config.toml
experts_per_token = 2
d_shared_expert = 0
moe_layers = [0, 1, 2, 3, 4, 5, 6, 7, 8, 9]
router_score = "softmax"
normalize_top_k = true
router_z_loss = 0.001
init_std_router = 0.0251
optimizer = "adamw"
lr = 0.00308
beta1 = 0.9
Below are experts of layer 6 (counted from 0) of a mixture-of-experts language model. Rows are named gate (a neuron's input weights, with its number), up (a neuron's input weights, with its number), down (a neuron's output weights, with its number) and show model dimensions 0-127. Each number is 500 + 40 x the weight over its row's rms, rounded and kept within 0 to 999. Numbers have three digits each.
Before each expert's rows: "comes before" lists some tokens at least twice as common just after its tokens as in all text; "gets" lists some tokens that make up at least twice as much of what it gets as of all text. This comes from a sample of Wikipedia text that the model never trained on. Tokens count by the router's weight.

# expert 7
comes before: "the ", "a ", "to ", "be ", "his ", "their "
gets: "to ", "of ", "for ", "with ", "ing ", "be "
gate11:468512596511477562499504516540476424535452483494577514472449472526448523513534495525509492476488583491512378448477462539491476563570522537527499500472548511529516426459505558493524595452546487509499533467495512458499564477566485526545491440485479605479470488463452445421540476484518506529456469495455473506473479450487575467458503514469487486496485565462484549508515472541440467495580
up11:455463390489460510569494472422515565459493468525362530529576552456542524456485485444535528533518504456443477561527508542477518488503560421407503511493424470444488537522527515533504438502468499474480496536499527514477500482416533485517502536483472483481549504581488468456471523535499553481510526521498475495511442475439540486537488494494555486498512465429535461534441523514586527455509
down11:472528466537516547460517500555486448536497501511547463458462491445445465518492494467450480478543493520537492467475464474490537473486495395490499453466472536537532539482442496539471587466498456441508502444499563473508445467527435468437545453555473526586483425578515488516522452448540461487502545460536547463475447505475515555462584579516493491490517565509554539487503495524473550548382
gate12:562514473460502505454493585488455527566544422501537491504487456482515506460447470488451540431563489474479469502522525479547471544544476478462522504438568548481439528447515543555537440527516485492558472486482466534507598537546486523486441463493487573472503527550470446534485444441437580478462482495554515509536465514484588462466499512488504522508422520429488465595523512458434522511538
up12:468496571520553534514478530474481503469461535511481551517501516552512435492408419461525453504453492562500395456526486575574504437514479496524525502509524488501439494482530549523544468451435518452571521590523481500510500483535474459565506463456467564518503485466426440408538516549500506530504446518524466498546521418466497550472518497431493508488517426518523471533420496481443468526517
down12:517469517492505500595471499530424500548502512511500565510507472515533469433486473447468510587559483517538459498518444539503582507537565409480561408473470471485457542501522487504516537429469538515504504529539542511465509559520462512535471472493450541443511529544484481495480462551503506549515497497586531472564527553482449526481473551393561491511473428491599433507525516532481490470448

# expert 0
comes before: ", ", ") ", "\n", ")", "), ", "–"
gets: "3", "2", "8", "4", "5", "6"
gate1:475502462534533515486525506518527566483475454535549563460503543459589462535547493527578440492426539450464496459458464461505487525569482471473536505536551563504481497484513545499492459492490489534534507420490453431418466513517486544465474526490444535485497536507480589485491475530486597489530603475484529551552560497492487469400523542557448528463507571517515433509497530455456527456502
up1:529511532540468514477477542556480482507421465558519466468522501485556468519586472540536550475523509518472529474561568493541464546543492469504460507505477494471548485447532610475503476555505580515526514507417472429508427503550539585464489498567505502569469511498502453400566461528474529477494519459471499477490498537526544524516492509440484480445525532543534536521495461437456546398444
down1:483490371513521466443476483500520534485481445573421469465511473458475451516469472490536557534482503511454508539446491495471439510509504486514605444495516392537489473534508468428506470501449512587503486519520431462492485530523571537505490430485598497503474527538530520534533497562446427441521483464537509464551480472543495485495474513465507449458547499564510536423503447537487490459535
gate2:500450470488553515490443517514476529530497453495497579564471416513502461429551533542506475489507453542495513448551529455492501472506462492579450503508500498504490527524412591535528497473483489493570529437475468415466533476505421521536506519514505560473477469514423545514418505557523552477513532532472495535493495526483519475538544495494581598501480551497483545451445504473415601514463
up2:467500482531476508487483556525492556500539521398458471471484391427498407447559504530458520487481496570524487461522436459456521505451525506579511472496480511455485520469482496502545462523502430471449518467459436466417437481492539472567567525509530473475545444500492512482442523497464512436555537528492530494487484518434525456598518486628517520476501531518520480507460484498447526475470
down2:547548490502422461533559537539539492513479500430528536579509485511491467449451537509518486567499520500494493531496532497569450487477538512546466466523527507571436536511530558486511518460532433494541466593475489518469542577460451440534484484463470489525573452496534484537473528450526473465481510507606495435531468528523506472525490481517545439598471454570414481483463587522489521537462

# expert 40
comes before: "to ", "the ", "by ", "in ", "a ", "that "
gets: "ed ", "had ", "has ", "have ", "would ", "ing "
gate0:482515524512548471516483477480507477567542558461498486502591527444457498559545489548433520480471535492534497549532541511491431461524543507506441537468507489555519370544473527499485492515519507527498529533459492517450498510460424465486501451494476471382533493466470499429480492484491478465558504478497453595478536535564557505461514532566513540484509494528591393487542536507465580480524
up0:535495522539490519461489495435486471491456503521456487499468502467507418484470422538493452424515520483404531396459412465502527439494476492533459505511488448497515476531465540495475463555495482464485440486512489511548561446507473518504478554515522511540402560475480540532494485518556465461488570453544478378528461466480419472582450474507497507480488520446557463454517447511498489427480
down0:519552478443509567457498576416521464475424576518487529448459590514484482480483531472561474442472453579448515457497453476538523569439506507485490471502434459497507448501492529534535550530466499415513512492543528529508453478454512506509502466483525491452536507478502509539518481515531568538495424472544526465560510550563464519444476404525535457492519535433517487475503424478458588534501
gate1:516509484518436528479548526483441486523520452462527524553513487552460559442609550490562588515456523494462514486482501493479517498487493441541447502556443521528537469470491534507506452471511508521558561483466548539532472460494507552470549444562499399532492474534523564495531512421568518574456452547519507541504505530491537552516530515388514576434543506426474493523501521460490490458521
up1:430488506465550483509500495494471478532449519514470516404458489464522501499449483462474471417523478419564457469544509558515530448509552496448513512477430524438565490513434519526510481512487483489481510532498519482489523518528544473592479523416539480555506470457504412476459491625425535489491496453449472433545458462467449561503428521487531460544575475520519494513539483448475474554518
down1:465467467475517478551548517526464501525470427583484463445569475513487524577504527465505504495495539489549499476474570512570518444537513420505537519473518532454507514512477510486463577461543462465515486488497462525484520497570528537504490486486478553605463512480476532435420542511497566517511498455553469496539491505521460554507517635501480458545624485469554430475506479548442524516489

# expert 13
comes before: " ", "0 ", "|", "1", "0", "2"
gets: "| ", "; ", " ", "$", "—; ", "); "
gate1:537420477533548564513581515485428519490548523503577573527486468514508507458447430534574424529479508444510495454479402469482534498523510520484503539595544480527495572493524480468494482495529528439576472495576488501494498500528502544486480505471532585466470504462502517508486416428463478463518547509537458517488505543535570529581500531491489558559450516495541487521447502497460557518560
up1:469491457518460502526534490535462550524541471476533496550553436505509486535500553537549517509498525545530536501492459490477489483428490492525511491564482493472537340447472438494531481505424505481561503495488510493491476542448478519560579565455526510527510506481535454505505484564511486539474536441422519536423432521423560565452447548480448541435532470500541485486527562488494539440447
down1:488479574510455479507550486553525491480508567429537456461543541456539492480582512525500531424643484499534473526511512514509437495471539505478582595480536431442528515511512449516502480532531437498488508501501513491509520533512504467454520525560499475498502420496434479526424557570573559510508453491443523480527492510479490489451450559527573532513551520498500509454470471543498453535573
gate2:521495472461478504536471501500555499456416505547515436518513514515545489543428460507460454483507504496508481473447473488550449490580462491521549504480497499437521505463512519470439532524551528470472447470497504471545565464510501438494463413536468522477498548564459579476513522445517524476504392592461499548429537522576511519549570501546472489486545455470510486461533388525577454526515
up2:520497491464573516491515462564413514536484505492537549412490473489488516483419524478463483499543471484465484487496468521512487449444481533517518491439522486481510532456521538476491430423487560401474567524552500525442544488572546552505517504525453563521433491497514487459473446505438485398533537471522505413548549520561451469478520446474503545464486473563570509523468486481454477563561
down2:514533477490505511478475518461426547570516415585509549576499477498412495493478553467526512514480499485448501470516441478489505547532540499488422430372536489421551527479503556479502508527478547475481499516530500481498522451482487544469457482496475463547453554474516508462517492545506486391436494444607567502469445525495470433470498470462505490491523529479440527495550550483536463549477

# expert 11
comes before: "| ", ".", "–", ",", "; ", "|"
gets: "0 ", "1", "0", "1 ", "2", "3"
gate1:464545526474459498536573532472533510430493407483524439452516517468458523472600518503501488483590472571492489509474474494520497484457458471539544499510455535413470420528461502418456533448508496501485500498434493432497470552519509472465577559507466470465468451454436562509520517546463496557484514534436469537502452453504535525399526482545519441528477532482532467559517480517514511576487
up1:546548533343489532525457523523502504477489468579564464466489465445537422474541496467524540455475477593468518494556485520488498534463443514540510519451486463544462510543470541500497525543505409591407503474472508443497472506519499459476494499485557496548507486480444565480514605547474556521444494547541433495480507463510526534517512480548542493501453494520494493510503477555451483552467
down1:499441462512485606485452568397428415504531535485427552527532548473471430508518509534475489569495493501433478447527568491454506532532588489549454479476493486557495496526473477542518560460497566501511470498472540511475598439502434482543443443451540500442490520430507533465527496457511525497497548550481481537479467516546509532518516474563472473487441487477495532510540522486565461522520
gate2:514538518537485505520547574543554496469516512501505538449488542414529504377538504567488507493427514429505430503492475516477539531566509504451480476480457483467405493511531515470438532522514449518482500545526538421481518482503487502476463549541447476466489513542481545546515492554507463500530460570472484481519459479632533524442530469507521452449474531494428517536528513573539507574567
up2:526555446513513556443536429431500510522460478462455497508541486551452498486439533491468502477426516537561523549527427568467480440450450513592530480491508491445486449417540532532474458535422524434514506473578503482498535483458463479522496532416461481510490545488507458491487466515466556403490508470480539593501471496408508516442457503510519568467469467503473466535531504500479531453512
down2:447438540466463526484500488515550548513451464472496460590563489528499464479514523510511504518543591480546478466485516494417502551478540475572536424567488451482542482504522517544488472486499479481501479462524452488456521511567589472600465511484455522538535523486488474480458535525515498483519461590476510443531441475505533595479555512568543502496575480521405469492463496573545478489561

# expert 5
comes before: "and ", "which ", "but ", "who ", "with ", "including "
gets: ", ", "), ", "; ", ". ", "and ", "\", "
gate1:496482453514454504552480509569494505551576460461490500462513501491559556509503524493504501497514518495478531491501414419440508473525516483504538523462460442454509490491395455458473457457505482446491504478509453524571498495548464583513434502466474509530467530529493511459506389456531567519470446456496449491508585478495599533608517546493519550426514516421531545523509541489516488524548
up1:495499497537387525495552526578545529609524469473540538461487550485483534528556568490509484524531521435534491611494481547487528504444436498541546475508511484492443466484434496512536469530423484466508493500542561498543490524520542520490523460491469498477465529484486521514456492506500546513491443561509419499448573471455508547625452440516504422463503522462479490565550520504521540482520
down1:484525479531512470526515564543497504590494545516551531512524492449498540542426471460494476460494537488436487520505452501456482478470469554440466642512499476447470443459459500479543430539495485418479403486472517524498488433488501429480462488513504547524521530538489546440520453449540507456471447469530466414506487479475560558589538470495443516517499518535468443472538505500570532521539
gate2:514509538490511481539516527469484494485519533524497453512476505444520478523584503562524569496481495550516477486568520480405546528449517482409506515481459469448413462535414483490551484461499537456533501467490482496486451522473505487566537506507454557475445465477451486440518431417556488537515488478477381430559484506529491619509454487486533481503545500534431490553496525449518504500435
up2:456454511483519496461529500489448554427488469481510495482432462513456526445571526540526501480475487490484497469440500516558506500432420521556477494511515502550533463480524506474523488604558472504503539525438539504499574488515510468510573512507586555446460471510537490525433560430525553546472508397484519521497535434437413508526517472518521517491532562504566471505529457544441576441497
down2:474556541524497422430535517468513506501485451496427548531477529504502496519513574453461497430529493518463506462433483504499559485499571560534513642499528545547549496520495463510498532506466488516489517472425389499481526487558486512485510501523529457512510507496514517523503434448510531519435489474459570559573498524627498531505532582552453455534469541442460511495512469525487458489517

# expert 38
comes before: "the ", "a ", "his ", "other ", "\"", "he "
gets: "and ", "by ", "with ", "as ", "or ", "but "
gate0:479587559522469551478477534535502433501530463560574495511547519487492508561502484527526428489467575473533524456491508479523529451445511517581496530545512591497456526514548483570470451525511485552485524445492525493414421522519569497481540493518476501448517523561543483545395547491411531510491476551543471552486510466410479469519501496433492512531500485480465496506562500487498578472560
up0:467447502536510527537527534483478489505524488494466512508484493494522519535496511502420467478433519516524445388528490566479536435566443500460481510516623556572470523508485484489491523589462502475436534526507458596512444416607498437532497469568505452584480477463505484468526501536535507494487536492484471508542567512481557503441522504471504521524501515492506420489513475545492455419528
down0:495470452511559494529492569519478541521561553477546521540425502540476533488517552540479528540485551501432468451527524476511572524469416479534433513498534549539475477448513485449544490578493535451520485433567528449489516475524484561580485464510515509497445451523576462529517445515562526499509562544516553495434466521498461513505549493518494553430446510480515553507437459527521611551487
gate1:438499569490536512487521559507459519468509513477527493480476505456549541520447461504467469470496520513497442503538391492509505518487497488510579531512581553565473454523531487522544478490643434476564433485515461511498507456531411548477514499515488488495517450474483510540516593479512474491577526537518551510530475535526463545516482469428473546547504543433519504547495505571399440478522
up1:472537477529579485436493521504576505440506477510546490523520496523507500461516507506511494518507548579471499491547552461509479537474510560460499492525579356545548536524588470472514475486485520459466564453463531512509467526485468512538619443508480465529577474477509464489438478603473449504499471487459557481499500437515461420535487483496492510454521480524554454494523496556509556423522
down1:523527561509507475566461506590459450449478496496454503459523475498529562516560492543508466514464513581442459488487482520507507533459504437413466442508511468548499539518459415506477503504501505486505544525479525522522539445523503515532523513557424480612503425497466444512530439598460501504584550553466483510498508445443510471552448472485474502468526445581563503488448514500508439551502

# expert 27
comes before: "| ", "\n", "|", "(", "JPL ", "w "
gets: "|", ") ", " ", "% ", "0 ", "5 "
gate0:476471523508551503516526455457552515520528486518561572517500562488504507497385455535543498527507479420550496490486431544492496502518514497593541537592543483501475511457476474494526476495491534455515504463550504494504439485518462511478423540423526502517488492404568441487452453561463504424505481398533434522483487538507541501420439524450469560467503488513550491544525526478434513495541
up0:527482455618606484376498470527512506538565562471508555526467496593453536443472472537540553482444491521545444493522463486500476384480527492515517524520602523520518493474528515499527490479470570416511509471511487552535550480460446486528495502500504489514507504471511506489485414474484508507502476491548546488392532529528527511496514526496533490473489532522548497474466532492495592463456
down0:520485505527565472537559492573572465474493482501511451442510523478519553495506469526474515455448471513504472539454442456550443485526477494490565500573530507423451609529539487533480450559511488507548543452526507514499482458498490498403438477478554471516478397458514496510456519536429527529605485442507464397540494491478462455504479502520479491459589498510516456495539475526489459529455
gate1:513520489550512582526462433485550451515544542578520500514488552512533543521448458506465468467471523469504472479530499454590458438514444404590529528601553437510448497516466478503433550466451530479571503431511456511494505490506431470424474525530446487488469494509481522502457488519546460471529492535547480455477467476518596510489503513463512492488413552524470459478553543568495511512488
up1:463562463504519500471575569563559507592459515473490464493491496437467551460473448551470461506447513472522439428453531491519457496529538569542483503441597488500462446511496560486520489511497448446417520504544552490493444540531468481480469457523466473528536548539503493501474520494474465479538570498460501531494454479482451492453493471587539470533509423452528439504569478493538447560433
down1:513524426509548570436509576529563493498493482519595459521456477478444415508556515528444512531496532522437539476495559546503514488434533482507471497534537532571500448496467528504469444457432432445483494556461470551449453502480488467529456494515476516515531553523471496527530552463476488486533541486534577521490547509466565524427560589487403506467465557558486511485528511511479500559473

# expert 37
comes before: "a ", "the ", "born ", "an ", "also ", "not "
gets: "(", "was ", "is ", "were ", "are ", "a "
gate0:476547565510507575461516485352475517477518515510496484447513580488511502503455527557477468435469513466465539545469464413536515428517478484529482526504412480512498565501524482555519493468516486553478490433476517596408504468531545473548496511501534517492517433427526489452473511474464451544487493475437498473519482494455539533495557538449527502537508475524567541447520520488392480509522
up0:492491529447519468492513512582511501475483436498529452530501507505463527437488535466547605521468509479469511440510560546496471575499474522544517467507507497482438482467623535462493483441499513474491532547534441462536427475427535537481503568536513477500477515614503511533495441564460527424468543511564518570455480511524547514531448468480445481485469511485547409518498493461494507545427
down0:494513492520474421512498467468475512500458529505468453564572522490454554513472489459476458476517571509531542543465487474531415622510504430453488594498488453504477486561530463594503446487501490452492556500417558424463524527517475485531502517448487478482450509517511520502477497481462486512527476521531575564567573496442517536509510608508494450484492488521476566486480559502540461564518
gate1:455499484483535431585461510483464500448485531515462615457550523506531546523541511471505481611585485540496419553436509604487486528443460523483516498473485559507575502483523541496471452421469504573501517461515463480477554488564529509518450512500496447457527514484502527511473524532495486496524464588473499552540524429494501492427527488492537450464569483490472558520475508533532500427500
up1:522533507513517540426604510502525531513566447447475459513503557511514497465482512506479453486511500455505493423458510444491526501519522467521471475495595477464415467469508454491535566545560505448542488472462532509524479440471471493458503511498567520473454474478540448459540442458613510439424536444491461448456538532480550537476456429508526509501535480463552434455486515464422537441518
down1:500494500530507526428624477470489506480530458502551389529451468454409470441487497465553472444482529498541576481503497427508524504567514519538489493514472447506466540479504501422481486569524489449532469468445571553495456443476495458467504484463596506548475461504519446471464467490499451485460538413539444435474535519504512515554494447496507601523535520516520461494513476520494530522468

# expert 25
comes before: "- ", "\n", "(", "– ", ": ", "\""
gets: ", ", "\n", "– ", "- ", ")", " "
gate0:475527461470469577394482537488436552578504495496491533491429473443566559468497467543533431488495494422558477467446475451446455524552492478477497492474543523528457543557487519552554481484438414538512516505530461486469487522526512506459475460526525455422492497473477557502476570514498537538569523483639539524538529525514486493524493506447564542520527529482504441465500522537505545521496
up0:416578541524494575496472540477475496437567458456455509453491533510505510454523440465423503580549552520553551461521536482468526492571504499543567482487524471464523484521544566501565485385493496434457476518495487466524487460555523467503485551537474472422524549506514481525482471531549508514443463542530512501463514519505546459529523498457556526555430559501518484470522547588530504499576
down0:468495565550531483550545475499486529470495493521511429457471542423484443496468510504510466502483547495454576400511598480496502520505573498548425472463514489566464504479491497472524439515543511471478581476483499528528481530427465470503498511405447487560547494546528515488470461518478470522602461572489464508527498486467589558505476484485446423519494494584545527474438515551546482493520
gate1:492554488493462474504531508521431547534468512480502470512513501477487554535521496579584524530623522523501526411462435486548476504559495487485465499498476521541416490521536523494477554467539475493558486508476497426481527541531520457504470490477460532514483523515539499528520519423491472580640556472452459518482484394492488497507487548492467478496585437534566502443539505483474516561538
up1:490441523499488534552537507557488544552528533482504533573504524517525505474509519433493491563434451521492489505413548563476470517507462510537542511536513407501448477515487474517538424478506485507505522581476503572455502475423482556511528554522537466387472479521410483492412476564439501470479541518471493493508553572480526495425485513534487520452461514509438511590540488539560522501539
down1:521524470494480490473529437532547470559484530525482502480513523537495560607533510558513604478491534522521478519507453504513508448507421472461505500500439544518508430542504488473520462548559501514569428396545518453570509508465457463437500486512531507552500457491498551505517535457516489420568498512504436488471525432471516498490436516474526442481518487470591521461504461410508603494482

# expert 23
comes before: "\n", "\n\n", ": ", "= ", "See ", "History"
gets: ".", "==", "|", "===", ")", "== "
gate0:563506474442461555490469474483455497544443506536527517548481508548535519473454508482447492482503516532493469458475435541468521480459506485478456601574558499526476520498497450461447496529497422486509544423482516522482547446498484508523471449488586479508482524520479573468423498518513479537509499517506445497562463448556547487552608577504475467419492437496453508522499515533536535622541
up0:483508474476413515483465473488520482480460484598503522466443527510504521506537445539438486528526446420494573550454508522553449519524457551467515482425450589571492506507522496501471608518465512452542485518552478467539564491499527551552494575572495510507523449513463459479575483493517550559541554469499506535558486448440497541555481506413519508545496488486468542461503499514419521494521
down0:456602493521495554457478460447491514467504463452505512509520534509512468477499510544473563536471482505515446381472498509443415489513453486503554413546482528487548491511498496464490479491483511503528507453492485524479481527449450485468480535514416483486584501502502495408520515467480520534583493471479513479470393503562525552568582457523440563482566460461455428502565478513561505490480
gate1:503558504516535531476481523516435497570480534473533545482501458565458452556581506462525492503525536482474579487543505488523547605456524536532490487537485574521458466504498450480534463570437433467499537530451568442393459539520505508504520486466482495525486560478522504467503552575508418495508518540437556477593501518480525504432515497516514513543518458515453539554505546416543510489465
up1:480485469462521510520587474496528560535555514508504512547519558505470487414568491572433544512482541471479436471526489559479476474420477574510461529481500522445499529544446564574455484477496523553457504547508464521473480529453494494512457506495433560471506486556417465482443540411470591509505515472512536506476465532471447476488493464523468461505429511474477380500488540515480487427523
down1:450461507479468484496448469431508465476556506560561529528466454468452494482561513495462522561539432449567487510450505511510407488452500504485470509526512468445469430500564497477495512477451499429475482468551458523473561425545518506540505499599481500510444542510513490475522441473495521371457521548551461478493420475459502534496450404451508562481510482548519517571510511471522480470482

# expert 46
comes before: ", ", ". ", "\n", "'", ".", "\" "
gets: "a", "s", "o", "es", "an", "as"
gate0:483546522574533444551568512542491451540462543493514570480526489485449505513544557471507547504585435609507417519518556502502478453479496461527459519493449465522473516468451472506564480454447550461495488545561470471491611556522501486497519469521479581509550562495458474541525493576481505514483459495537533515492488496515484505515529495466498478526574526512631421504486528458522506516535
up0:515487518480523461451527472560569555526465455544491453541496561568517535432481456493526544600580486494427474533500542430460450498525477491581525467505523441414481479481462483461502458548555527475508518477535432504475516517548486508489509486472538512456419609501504549512527586507520505428457547538457471504513524485473463494499571534492509497517511496552546488478480520438600481512512
down0:498503446502486504537461457466506482447536453480481455506503510455489538475498490561496516496513535523529563565416523565426449526512475545468434391482539517427501482540556500505570500516469504530511516499460529496536441446442538530534507531469518465472541519552535498459458444421539521481533534490456531475485449541411544448527468574507491469419548562497441510498529435544535546436459
gate1:484422400446491516444496530497523472534505514515498457538451475479419512486503498480461513448467456510564423503506547584519470515513494462491544505506541522450459575504411568435537479530488467454500521519469413467534547577526523456492580559535515513501452499483473508514467489448513517504491557485451492547552529458587555567459498473508521521552490550448527529532552527447541528447527
up1:511500563529523532505460466514545586457479517465540507480567434500501542443491495463514568554504503541463562504599506466517526489474521487493440454524430447475495508450503521564511462493474499494512463493509526510508543537490452446462466573520513439511518469534412526489534537500555456490454542527605586418544499633559510489529540459501497511514463526469567457502457502499490524492468
down1:520502551500516504555452503445536475492492474486496527486529507524492493448455462533500577527509502591464551497564404444492544523461482424438513421503460463428522494537477529495483521490517471495489499447539519498553499523483456411380489490504554401526504492486511546497538530457472480441496484491565461442541450605523451511557500456535516506466491506537589518528505496532462499531434

# expert 39
comes before: "| ", "=", "|", " ", "\n\n", "Votes "
gets: "| ", "- ", "=", ") ", "\n", " "
gate0:497544501449430500491518565525448491519481513503500488460411452477537560502480531484429568500511425472457507422487508507573500511491557545508590546543504551586520492502468524459426496462520464465534511479556517563439511514560533471512487523575476440476507463529483559530504501502485500500556543507499536466549479405539524501412528499506543551467494525400534412484473546504469497492505
up0:496486430550585525511547533484521494525480479475515530520512550532522552431511518575536407515436510471495495507594523428466473505468554520502465512486533503486461495501458554547472542499469522484444484533520544500539552466493530517499464512472514487545479464494468530525545497539480514426509471521516483512559494396524471417480575514492463496621423436528424597484539454512494518485550
down0:502534479501494514546528464510537447520538496475533474554445541490513474474464447498552490561491540462454534428442500460542418474544501496535463399492501478506478463494516537507489494478524569549410482499548490566490530485534495498534504490520464483409575502519488523465462463490468511478531464501560417501535586502482458548592490504529559582578495478488469481463538474575505388485488
gate1:518521589524597523509518495435531546502430491509500512467463530473452588561481561497537525445502502491459450471506495535473448504523476461560460526466489541598500484546496526418519482491502497470397505488543514487496442496492448528563497529465526485569500559512464523529504497502543460489505489500454540493524439478487513522537510532503449588626438553474483531460447538446459542503547
up1:545479515544448554606617572515482465566488498474581513570567485496516515501466488554477472494496471491493495527497492513503510573503434550530509481505525460433570489483526495519536531553498463526570569546487504519569528548505448503502555485504503598501492541448527456498536489468539505588486467555381493543488531557510543526501570523437515528483500487491537504483505499495483515460450
down1:459488452519485443526537530529492529523506487499502513498488490478516484449529534540498512418573567525501520485518558487449545536388414495514541567535548517435529504410500444487528474522511540528504509431576512490546450491414417500557567473475500517528519433509548459506500522448487501502462427466537425516458449539508551538423464528497467489464482502430529505490489511567494429527482

# expert 41
comes before: "-", ", ", ". ", "ia ", "'", "ts "
gets: "in", "re", "en", "e", "al", "an"
gate0:461491499488514538494479519540493509521438481462469539507470511561443544371495462515513545533513463542456570489521449492560512538625494506570494476506541515492486504481509482491462567546429504536492507509586449488530565453526456466497551585532485403524513473496422555538447471482437619496509498496520492543523491501505562477478431531471488511535457550449500505528510478486486491520513
up0:491513533541462510450562486498494542496514528519617509544491517518530488524552469436468571458549492475515467449464508535466537481505560513464490567511459498525513473479501493471530430469573558486577514495488598472497523473502514456471517431510511527368469486482473452516545486474529511458527518463493460429547465523503485623492602475490490505464508480589481469488514502465529488516422
down0:552574546527590460562476472478443506517529445501482523480421523528495477578470465446549557493468473431457497524536511521513515469525534478510535485516565483514489490469450558504495534535470427536548590514580534477460503481467499519475456555526529472536566483541527478455423505469428463494593507547517503503528590514457536513533436507466492529514519597505506514529554559515489544457490
gate1:483532480465503481519538523479549435489444498512558512513475485520541478502532493562529474446500454490525467453495463468531517451427498436551494494535487506523447514507472542474526487494451463540512549501536537463497485584508484481536494511565484566455479507514486564533503510476404585535571476457441458521533551452487454586590474510483448549513450549448575547484555531515362503500510
up1:448451424484442553469481443518518556543466466513586501505537470511586543573506550478500434537459507468580398511507470499483517484615497476470475462519498496525483575471466526572459505521463542442497514548474419465489498524535481557500528456507515548458496498500479501444475517504438570475555506528484467535601449494528478515464442489510512526521494518496491533517471517536510515447588
down1:468459528453511519572556474492458535479431514473462496518492486473482523553478476485499522463538519437501472513426501423503526480522536527574519436478493590579549533512573493477521525439491408526514508570543529442442502520531462524531369562516552571527378476490493521494522561529539479533467513462548422522501513544509513503505504474497513492510530497476470512521521546530511426512475